From a checkpoint of a small mixture-of-experts model trained on Wikipedia: 4 picks a token.
Below are experts of layer 14 (counted from 0) of a mixture-of-experts language model. Rows are named gate (a neuron's input weights, with its number), up (a neuron's input weights, with its number), down (a neuron's output weights, with its number) and show model dimensions 0-255. Each number is 128 + 32 x the weight over its row's rms, rounded and kept within 0 to 255. Numbers have three digits each.
Before each expert's rows: a language model's description of what the expert responds to. This comes from a sample of Wikipedia text that the model never trained on.

# expert 14
It responds to: Opening prefixes un-, dis- and chemical pieces like -yl, -in, plus open quotes, parentheses and LaTeX backslashes or braces in technical and scientific text.
gate0:107126150148136114131113148100159112097097100161178107136094121069091150152138108039083155194137141117124143134121126103113137121083080117126174165098103145090100104167128169124118126108098080050120120132149121152177077080084181123031120129080112201126177117135074075088084111125091091121109091129137163080149095177101145128164137104112101184125113144158179111150057083147110156126137159125128174136162196123096209154153098108160079089068176112146121173070146163194157181178109123099154107126120137107178074097103132099167095131159168149093150140169120116061161103092131091094137106182131065143113082150111127075109163140118086052134140143134113104157101051119138135127173135167105091157151122130109050154026191110125156057148120149125129156079145151151071099144122121
up0:144156146147136129081148135216127162114107142146130113085116143115121139165163144104095197132199170196132101053080123188187114162102093098139141085133144140116131112156155137104104060091155163146114107124162104132138143128112210105100163136123181217154137099093112160099125116130077109138121126130132149156108106095147135139178127145130105136103117127099060103128045183124092083131208123127130110087128182126151146125157091154153177126105064180076130157141162151144170104145113122108216094104081191137114143128097131144144099153122110079124120124129107179148136218135088106090144112116144070114158162133092090140117121115108080150100133115119144112144159138164134096092163175226135196161096126104045123098033110073128147108113149096130146121159119147145088088139144109
down0:170150131149183137064134117132130098108103104121158132121149095102082126061144097098103119118134165115128178180122105125110129154126167148105110136101147077128137118112129111095162173164108155160104160165143130171114141128173084099155152201117121126122067193093092114141061103141111131130111132098116115123112097166134150157200135120129127066139176151114156117045140106145133126140152110110121144132172116133079123111125132157129170137179174164145123126131145178142161116183149132095125154107214118095162136177092125112127145152065115168133133121096080101091145161085085091200127118148098098164086126171113119100157141139090161118191125076103101202172133147159143108065137063141089073100127162141142114118105157112151152086094097105147179138085146114100088140125097106

# expert 7
It responds to: First-name tokens and mid-word syllables of foreign personal names in lists and tables, such as Chris, Paul, Anast-as-iya, Frid-ol-ina.
gate1:197169141127074139124101143047090173190133092096153125148147076115121087191191140171185103121110174084113152105146153162104134152147121064121144153109133167138140126147158109147124102098148087168148183155082114093077202099099093156137104129100124120149119150121163120153156151168132124107122163135091181049116134159021095128149130164147110092177096107105106110152118149129107088113135070117119097160127076143111131129095192114066154138130092126071115134146184187185157124084160128106079114089117087091149113166091096124138111116133136077121202130114152094104189114159126098133105154132111100094209164109147152106141122166059157132132144157121129175131158115141150184123202103120107075138149183113108094143185092105181093169146172074135176079132096101138109132125113168
up1:067110137118184104099149126112115155127182108100147104152190123129115121140139080131198118148182082114111122103157098167141140184166134140112090173141115121157111081075087145153014174107116117094111123143076099145046190132152142117146085120166135142177080171120159075122132140135120114134151113190161187142145129082126073122070129090095136130181086091075134134157135084107118167132120134134149164095084095137145137165100144078169082133171073116120149131136124115199148170091154114104114103132129101117118075113196114071088128125080111122142129153117168110086124201120148108117072177175130148106185123143151127116113083134107143141139142176096099180144096146134180188151151122066119071132122172075108121093156116104129166210073169102131143133142096115106124143159149160
down1:160120182078168115136128110125152135140063090143182107135098130137140164168092105101103084134137175050164086068151189127104170146130121132118133146097134152155144193128102175175166162097142122151156155107168181186180126112161102107172144084140158166102117171141068139151141062155126154188112166093098164140122143111114089161109190139160139156090128155158160141135088160115121136110115089071149126089130117072149179108155124148112055096085115197166102127146107198133116092056166169099115180113180193164094115120164112069135095114106126148184182143126148132092192128124148160102125144201152139186115129139157126132096150176126173096112133139123076108104157134127117112187096152106132129155155094119118093074104149117090161201145160187100159181156098128106115125156103134

# expert 21
It responds to: Words about films, episodes, songs and production in media articles, such as film, episode, guest starring, photography, opens.
gate0:143106181128102160156165131057144099134135100111134169086073111113129125072120139143094128190117111083111079158170114136080098140098131160091125107105083129161161106123117147057189169117117172141134141113096126114102061139074082046151097158062143129154178113127191142089156109125166095083097123106113137121118096130131101134070062158124116147075131130166130152158103085143071167138145121123104114168125109073144109141119123125105172131204139083134147126128090104101147129146148108130109133193115123080121153122090176105058171092097098113158134078057121142146098064185106102059104097178128140110058040112077073149114063208130150165071085115189134145135107145144110158158113180111093096186163107139106138091164115166134162161134082114076108182132094093146135121111143045
up0:074116111122117142143204096098100072100092188170130091171090142104140104192105094127123132151137109062105108132102165112144144116108101188085142145150105094151175123155095115156119155158066140121169146128105093135120103092212126133151144140137115124142142177128105088135154132137136089119170130092138075146134107125079092123160095175118128153154124150088138143112102134163114155100172144106136122193136124130150108088114123112105128201144131080122163077113074110109122127122134105153154128127195180133043215157124118104124162154128158109172109143135141129082141148146183068064118136156095114089146108102060171119075123173082151129152090096143150128125101109117126191141160081128180105085108098127129115114138143179139139116087102156165210067134050105164101179188135086
down0:135089143185133120130178132148121114171053113168105120140035067140139180072137163082130129134115148118080136146098081129166114115104116177099131118173096108191141101141144109136166116103093160172113160162154082139143082104090123133100106147133161135107081132077126103152056105091156108104138054135203089145138177145158136131123104151135146121140120126162118148190111109133115181051119123120108186134123192081108122114135085102112136155124110108159136131155173140122125157179165123129149147165119153187133142135085131077159090126088183137081141166124071196142154125100165097156115101151110188111048113167095097131116098177135114195168087087177134118155123152155207145108129160120061112100092101157167215112157128113088116116107102076120207165140111106074126144070136101

# expert 8
It responds to: Single capital letters, abbreviation pieces and periods beginning proper names in lists and tables, such as St, D, V, J. R. R.
gate0:188105129139165088117120077145119173096158163154175150073138086099160132111135198159170102135120123148188164145165131104124144095111175071166113123154129131107114159217087185190209167180141184099172123123089184125138077082079096144119117133156149123053141233123143111106115163176189112125140121126137160139080106065172141121124047113120138076147083167113124119112142145088140122089127138102166137172121162120090196153130118136137111179156137123085159100181097130144113134169155107103128146145113175110155132124141180160122101161153104144106103111080136151141116101140176098154110137154141121102114148165134147160123110099090133106168138125101159054127104096190085137154078154054161103127136083160128161092171170126087100124111078094074141047134152111170122108104154131
up0:098157105148146125092147160089103136076136127129132131198114073129091178140126156119138153055098071110154099094123146055121133153093160099154117127098142137120092154080122143190150074049143110139125177183081103098115070148144116126098112154200155127138097080093144143158132149113121153130154135180168116183092139094119081092115132092156149143214088112162154107153139114143184137191163128085143140141097126147103109192134098155198133114130115150133180176116094136146119145186167116100135060107141107079136136159121093011125045060085126165113111154145102130134053152167098123163105082087157172151170063134120128095059141173111153153126127193114101133083090173134099116103175151163068137124111110110165151128122152174079090120130076106184087077149131123095085095135146082
down0:146088104160119158149096155114109053099171153180117101145143158134137127135174154195118087163069137154160097106147146124097072093110093156099130126101156088127121118079154159122113146142116165211188137118127124098164153101136048196132105064081085068153146144114090133149128165153151142148130181089090139103094112119121150141119152112172150122106091106100110049153130141128123131110062131118126125106080166124142149131074122176132091175144151150087150129146185117114173089100105131129087093089172078152134111163180085190138150190083042113164108113127105118203080146158128120163117124190079114107093151132153082096150128137153129131143127158064138119129128126093130153198153182175175141064078083141126096134071143106127126069110137161109142136206051122164130141136063144

# expert 41
It responds to: Digits, currency symbols and amount words in financial figures, such as $10 B-illion, £50 m-illion, million, investment.
gate0:110130126114142101107113107158140170091103115149128090139134098134119102103143176118106167157063104122113090055102133129117122109119102112115124103070183064142145165125134075074155151177113129108157171137133137123141106182127127129185122164147084138150071118135148180108148147090069122134123147134119119153152129085176118107081145119137137138097156146148196110150115050121172060145066160108110177126094131131129123132100148108132136171142136126147134126091148152216089126147142148105174172103126092150097079129114125113058150122090126132120122095114159184214161095171091121119131128117166141124157086087097092139139130059110085124182182131092108111122097105146075185103132213139109157123164088077107181092144120152146088149135161196133154096157094117027144197155157153
up0:114105124134109157143128153098152106163116198089168121153084108128077139083134128134154148196155161162120145137087107082187138127136090096066143167149102091135115178181164135110175138137093166118114086089145131114147120131145132126182102170090117154168184158137138178100164150133158142134120071137066129092136155115162122080203106144113154158134062083168142120174142139159151092148177100133101186117117110156157132109146135074085156089120084098092146103158142128101128150138142137166098137160137098079091131151108130082136125086130091150102189142100043103096159174144104097106120113143088188174143129179117114169124122091151150161128157140094115176119149092152126208116115052096150171153174113160082133126118149119153149132173115095149094145138115165093140170115097119
down0:168174127191056146068177117148142110161074174145139164164083128167183168106094142076156115104111095075171132148112130099111117135137129117134110121175152135148129119107172145126087095106155070115077129122140150158126172083164132084083114140109144107111157129100076119148086130129130081079132210095118161191132173147121129193167104099157117146105106117122126175165125125100117133131111132167144090109135131114065185156110182072179162123193164102080110079120133087067081097122202068188123177130119134080130126132120084128076164093139134182090137117174156172127109167110104176169130108069138155114122118149167134085070101133135113122128141120111161097142111102097164140132099146139084106126089129104136186139089153113129128157127207117117112175136143116112052125152090152

# expert 28
It responds to: Lowercase opening consonant clusters of words, especially Latin species names and descriptions, such as fl, sp, squ, l, m.
gate0:153159094147131156129169126122131164085125153167128132110132126142146145097215119100139145084113087066154109081202129164125134116121167089068086141092192116164140077149192149090077144114221141094148164145140197120153097162164097134122092121180143100154092144133134111155135160139171160140121106158133124081111159159172077148122153161129084190093147151150149127098181114153122114075141155140113140199099203164139109127110103083182132125159163094128111112144126159096128129129161157146084115129145059182209095112123102084125143154128213143170076139119141065086159164139147098115129128111147094120144088116110159213115118143158116129093110111148159090117123150086175109135184144173073157132096091142121119152090112131106176104122105065100084131109176136098151140081114143
up0:138067125148125156136076159081164150133155117158189116135143139103102101099112085115124122121131136139120099107092138103118128108100128072146125119149096087152105144116092049098096127108106130093166151120081149201098144187052109140097140061104137165111170146148145159120125104250139111123152099094172195115197126099137135119125089171161191077184144165102156143169079152143089155098094176138152152123046127167132138150128145179108120103117152136166130131154180142128112131128109134065055076159125124157161148103149167188121096143129083102084158065197098167108143107085111125138079077149109141121045107092065087093137072106152105152066123157122069151176127145100183189089110098083115120153139120145115155142126072145155107133158126169162136130159051127165151140129111141
down0:144118126130155086088200200137061132072140149120216109088122160145145151167125112146108094194120131086097141128121076109109136178120100110148116109132150128108169121082186070120126130101152146123198145097098146116104107119128190139116141188156158120183121120180148139154124101120103066121087163174151121099142124120177123135086088172143169134126133143153132099100131125128165110117084083132086154097167196105156145135106053094104150159141176164107178101188145110120133140127068083106153111150044105125129158103100146154221108154152118120136123087127136145121039189132123133159113179141156160111122122095062129121132120164112152121164089140198137060185169100119110088143160118169133071066160097159124102112124051107146132149192140128153233091138145140076133093096160116

# expert 32
It responds to: Digits, year prefixes, spaces and symbols inside numeric data, such as 19 in 1985–19, coordinate parts with °, ′, and decimals.
gate0:159157115112139151147197113130125146132097122133105112162114134083132190150152140136147125151111054154119171155154119144149084071081145093123147160149146111133181095131053152150142079151133143160108155133086081157104066104107132147072125116115103136110174126112117126159171119110132169156161110117130134131063118130145074156091070186180156077125087142095148183133131097066146127160115131118151145081092068135119228130105130093191097156151144093117133086175165155150135142092149140145118150109116135116141133168184131102111137138161116130165116195102074140112102133132099147097156100122208151165123097128129069079110069114137103134128158109155146101173122128118116102099076152092124119181150120128118159115053140141107139123160138134137178167111150169178111188145111149
up0:128153151131127098116143151165121168163126175160154065102220100159196121081145146116155108113113153059113093123090099103087154140198096086124084102155117069117127137113124083128161145166140127161100126080083129126115157091024130159169123083215126138146144109148170131158116094106164140089150150076059123128093110112096113194122075112114110123157119137136135113111125103195076122151092148140164178165094070109161115162138119135127106108121118230167121108177136131120147123141151138151102120160060076147141165121110136120124069112103085150130179150083140100104154130126126110130137106120117137168080128157153113176102156128152127149231119127143094135090088171122167092092129137104166135121111183115172133164126113108148139122066124156110123127092134170108185135090135106
down0:093113141120140130131174055123106052164088157124127116123145071098132211114173106162141190124093051159108124089123106032134166146129067113116123110118133087196136123190183116104178103137131120114151209051131136156144171130144129105110143114138117133120137111146132111104129102104103069161162127084162123116104073131075084146145102158139152150090158123198119146126075126121109096150087180119128146134082121162191107148173137136085150255148077134097092081130088136100098121099147148098206138120094133154122169133093127098151123082069093091200102125051149119133116106156107143101143186182168086158132152147099150171087155140197097142145092115129137161180126104141095129139123145155147084181099135179148115166082205102150116132115201117139103104146138207130102120126107131

# expert 34
It responds to: Single consonant or digraph pieces inside foreign names, mostly Welsh, Irish and South Asian, such as Sh, Kh, Ch, h in Shaughnessy, Rhondda.
gate1:135078063159180154104102097105126149093100061153132099092151113098077110107126159144125095098133075130150152135146179166115197137162105141133143137120134111193080122144201135194148111157077130116147104143106174108143136161146166171115150142123149127045119163103135122139137072177116124104118109067175139145058117049138164149133114102098112075134168184118182137122134116077098172117120122148122121171155134141154120122086071167143154130121105080122124104092056136109117182131126150144108125101163159140133168192100113104080124127097147117061143140165166159175073110121135097190189144157145101141114156093109145085122102145108092134142123157105145208178122149109140179139159145106111156049107144115156100090121117116116096116154133157121083076162128132086133131107134115
up1:131194134134119099151100159086105184128073098109166117097120103127137165169172091124095145169117184130066137111147135128063116182079109108126119118139116140189167144137107117108128152113156132140132071171123176104129121128113169054138162110187093166110124077120123133127157175143184118164083211133129171086154135100196132042153114152164077102150148099129113109069137184177130132171129133067139162090134184130134077146142120173095116086105093096149135130126157128090143113116107090152166122138138071152093165103171050116068178141146179135109063141099124124153127135089141135133127156157169114165072128151149144146160195140096113093101135136103110149165142052101098154123153228174155126207112121097144101085099126083143156093170100159093120174109116136151144178166129108
down1:091131116134127062108168081140131139141161167146125100063132116143079142125144221100092166142139135156130105119113143091192126157141158068107126138164132128172172171159130086119117080165149094123197149151100112204154065185156139119116132225169151143151114070097100107096116172165111087176081097172167123128124171111165122058103173155098151098134077120105141123099130168165134168076125087142092157068143171193106135118143100142125119097168105141158130140130110114115106113075114059089127137118111108128130071131128186169112106131080181183134179085075106069153102122112123121151130163145156153146161181147129085076143116063119150163140051147122119204219119105109161127101084129140177052163094118159142137126109136165112119121177107088148117116071120135078178127150156141

# expert 10
It responds to: Plural nouns such as symptoms, individuals, conditions, and spaces after pipes or slashes in tables and coordinates, plus name fragments like et al.
gate0:136123144162033111132146159165134142102115096123131058135127153144086090136112118100125125187161179122178100127190153089104105146144150081185104141113101067105029098155151173122121154140101138085178106124167091137131119108088121108099178147145139178118138092154138150125165096197081097092081106136136121214098149179109168113113095144051138103185161154121114121118141193132149154135120150123127144150164153080150115168109127122151150141123133111150128149160109197100167110086144060108170126070142175102174086143093107127086157069122171176094163155147111100130170160152123152182118098133142169083135194162106131039114164194111106122168165147079166136139185137092148085175199170111150076140125102116076162119114172145156171084135153110106161101132049115151118120024078137
up0:159139157156080098074077151155169145108135133122128230123131131175103105184159132114099068191119135199063144157086115149122134071106129150108190121117079092100156143144119154135169078157137176114079119080128141149152137090105065118177116174091132160128157126087147131160115137067144129060161105113145134144215088134138140181145118133128119146154120107178147159114114180168147120145128130198136137097109139085163160130127166157094105141060090102132130159143149132174146153147117122173107102198169151123158142128122113097140102139131127080180081151142144118061174119106140135077154119167156168145154127184099127084128079126083143145106134122123097172139126073114125192102170102132132192160088148132092126138182122119184103125056134144128099115123116168131102110133123124
down0:137130164180097163127121144091165181096089101111141125105114102111123154110172125118109120101209138108088089143139135138092166102128126105094163136103117148129118123110080121097122159096126199142126105108166095120147142099142162071171093110115144094145142154040181112127065049103140098120161110117137117121110067164106110135118141168150141089097159149117177092165159113143120093142102152147123083110184133144114145064098131096080146185119123154111124176125185147217080078158086012154137107091082177128045092090180144137133147162117070214145167135143195086091175133066163168203094126099147100122095087158133106149108127087082127092185183055190093128094157173103164126096147152131120148135147142166205162126152161177122108164119138072164117151111128098113079143132131150

# expert 40
It responds to: Prepositions, particles and narrative verbs in biographies after he/she, such as moved, born, after, out, up, along.
gate0:136118120122108079074116233164170133133192166126061150125108133093115133136121060129118104107161113092168114103159183128147116110134093145112135124160155107142177145101079089140161114068107092138173133177195160086097127135098101165102110122079089212173098074156158114098124110146132133188107075171169094129164134157124075126124124089095150090125074133161170116150132162137169093140122144106083123131121119079092163158156120086078118152118086115143085107196105187111142167155119089121142137131151092161132120215157136073150183137158105138130161085123094175143119104136135110114171181108126128060096097077133157159125202162145104128117094093108221096118105079135145146175158099117114139103132136101119141178157153092137150100100070162190152089149145144111119163142085074
up0:124145119124157121125134080079162166173116160068171102107163145159179156162100131134151085114140160059134088153104086104063068142110139176023103086154059168133117169134119151104159176120169129148115214127093079153169082080158160156147110191082137118140209134147130089129127117114087127142177173104165135109155147041159089066124122112151141153120203030154161096150156123115105143128114189117106091169072175161159076101093206138110134124087142068122125137092168151142121167168107087124121195122118128146134170126181131119106103115145122091093159077119144103134160116110215097169155132127128114136115107148045158116125121166129128143119103129105136115079118066111134180172138135065129114129156133135122131202130146141147153129118122145148141126131114130138113097094154127
down0:122145131071113100132113158140140143122165130135140124103099133088115131134108124169155112163127139085158110172132146144159099099145162154142135171143141082164104111099117167165147085110094114165040107106090154114179115129107139165100148121131109178137114122026148086154102137083114200114144119119160140090147125091114107206125133167087136156117046140116086083134117128154116029094136163115149156101094174167135162135152112075178108204135122158102165110149108127108066119178110131107154133099122092113091078146103190110138138180135156155098131078081160125123059096143150140099126157124137127032152113119111086161092127179175172123151097092144141149105160100117130160095106189166122150069081092118127121131107172103154110125107133105107128163195146144096120108145092088

# expert 19
It responds to: Word-internal pieces of Chinese, Turkish and Slavic names, often after a capital initial: Zh-if-u, X-iny-un, K-uf-a, č, ş.
gate1:126057184156142136159158166189107059168145123183135137195069075128114075127162143152152123067116160081116165096132169116146128100166129129105106139120172127186156095097159147109095118147082083108107109119142114119091196118148158169091168085087150159133162151094068089083123115130167143125115091107158141154119185152181144128147125135130211086105150091135113155101155123163141100220135128037093142149114165157141127124132100120098111081092091106091126171166147160113118133160181116135100179111115072100099139151119090149138118165045160125081105093121160156116145185184112143078068045104072157183145088125132136081180093064163122106086105149117105108131131125145089118129143171141105145139097085128163142110165102130144184112094123153162195099142142124140138148151140118
up1:134156112095114044090158098204137157148146096147117100112190179141124103101124076124152166134098124117142141138140105136083098071110120158146035141074125092089137159109168130138118162107146156147064168148156155142171210084128126115147138096124114115137152096133153125104092131128139147126107117120171126191129144131080173109136132094139089089162039094154135124121143134063176154124105118102105132101131207159116087056110124128174106145149168104060118087126092153097181110112113147193109097145129175152066113143109129133109147137191148093119074176153124096091161141145107108166153113160107076110068130121182095119102183149179188095147113100106117171117126122129119152173133146080134123159137151140123092115152125137109038222142171109145113097185149123098068129177084147
down1:103097156117184064133188108114171133130153143096085070172118086113090162090160123069120141146097158140124180096138120172096115091136097094187118136130176079115146171152162086120128111135165153126164090124113177186126162134091124155190095139122116123099132145072136083093110147150106085130112122123163092158151131158075155132126134174158164147152074127099156145133110100143147178141167105052151121151158130095120151119118102148093156153093088062136095181194124116135104089153135148135159073097099147126134149103107152090110143183115139173110138116081168197130138061114106170170112144141137109115055158131182085146142112131096171174068147126168100139163117101138093114117138108139148125137181127082096159134113124120088053198105094078104186109147105168076080141114122119

# expert 38
It responds to: Bare spaces and open parentheses or dashes just before a number, in sports scores, dates, and math super- and subscripts, e.g. 6–2, c. 1785.
gate0:176105113173055144124165167074204141158192117138120131143098131135107111141158067077140127169137155135112069112169134136167137100120142174158153160098149158138181139149135170110128151075165139132116087152139114119115115170139098136138139169138086140107163146132141088072120149154109011159131084161148185085098097130157166143119144089133176098185083128139136161163085089128177116096076154172142169081137130118100104122128164126080105126134092161138105149174134107119129130120141070137039129121115114158068096144171128147131157110134093114063098073183087105190139137155127149127123076101135104109091165089131123111151135090183193147146096170116126148138153084140205157114079087117156131104148086108106155054114175134114123165110101115110181108175161123126137107112144161
up0:161148151128121131139155143126147139075155226104105071159074165118158094116144123121075132155090087083097110175173054125158155094118078116149159130156120094090133142111093116162162134142156124096126086124060096135144126133113122098180141085150089135117118090133197104171078038176134188103110191053106108122143138102108157087098073185088105149103096156133092117155143113116178151191085130092164107123161128150163152101141122127137106146151144137124206162166125118160080111076079126137124112105126122073112100146148042121116121084109149146111091138143137143095147115133093168169165152075069127157117087126106084174122116147073145126123100104098108110148154165135144092147087112144086093072151171182086142163132055107137161143129156114155164130118128169147096087183144107
down0:145157172116144097073088033141115081174059132146160098170079163138060167117128112117126130144114131152087131132196115099092087076131149060125086095143132137109121153103157149092132092165118129129107103113116130124194113141163152123138081158129174164075114151113076136161129066156140131040112137129116118158126159128107112144174168097089148109128082148142101146086137102171080142174123137135141160055153113136131091135130126155094104142137126127124147134114142135152148134074171107159145095137068108161094100159168109102213129129075150085098146169155138173196101065102144108139148112122111167085115143118058097154161129094082128034081123040191159132145138131137130170102116158152122122188121104133096145083062112126140105171142126121049154079096123157086158195137134085

# expert 46
It responds to: Articles and possessives starting noun phrases in descriptive prose after prepositions or verbs, such as the, his, their, very, great.
gate0:148070132123167125098105134082049095156104152097046135101109149118127115147121118168109177100108137150158132121196160133125193056147132127143141150075095086111155057125164164176114091139105117109108125063127161125107150209121119101127128102152177155078153218093094105119178149126139104153123149102092104137157115087124144118117118093127157115136119109067136160119139141112101109092125102141139090148176198101117140183132097079135074152071135171084115125120147175133205172181123140121123137103189117116124097100136184167139137159046116093179062166089114104160194109128126084117120067195118204101151141107135082176087130113121088110167132168131109161146133146100111074162132088137107078146087098098126129104078153104149158054138077124050105127159095141163144135123123126
up0:106100117157149164143119131076188119142153134121092147096101127137064135169127146151140143150129138142143164120172162144216136144164148109157108154097135146142148076194145114100125124126166213098104147091148137123075089104141119145156096168095149173152151194132111206070125152164097069093059167077137109147128094187131148151098113104107127116061105155157130128132159221143160127149093126182077141037184187126155094172153086097094114125078100123146212146139101086122135129142111132076141091141182095145175118166140154081057159097116087120153105131144135137082103080171109095192118149148103159077066140138168141183142140159118074125126110083133113109145181126094115100120142124139112120149073122139089106055098165155099112132103115183177100118155106107108122192067128122
down0:153156167129119165138126098166179055108100125104183101116104129109104083167062160160075135148072158120159098145148169073143168112122152160082137198129123112122140125142194132115080171155137123122129165113142127162083172103142096151080118064107107121118169196087175123196130099126117101135073162073117158106177199140135139164142154159126128077107164131084110080103105186116117078103152144150100086091195154229084120151089111127166131149106091126169095142139125191107159075167116154129117105136098129109141095096147116133130126122087069144103125147134119091149127167127128102136106134148173149126131121125145107176145140119074115124140150118141101134173133175130113140184093046161125159053146078129102105140105117133156143141143100142129098140170131088092165171110110169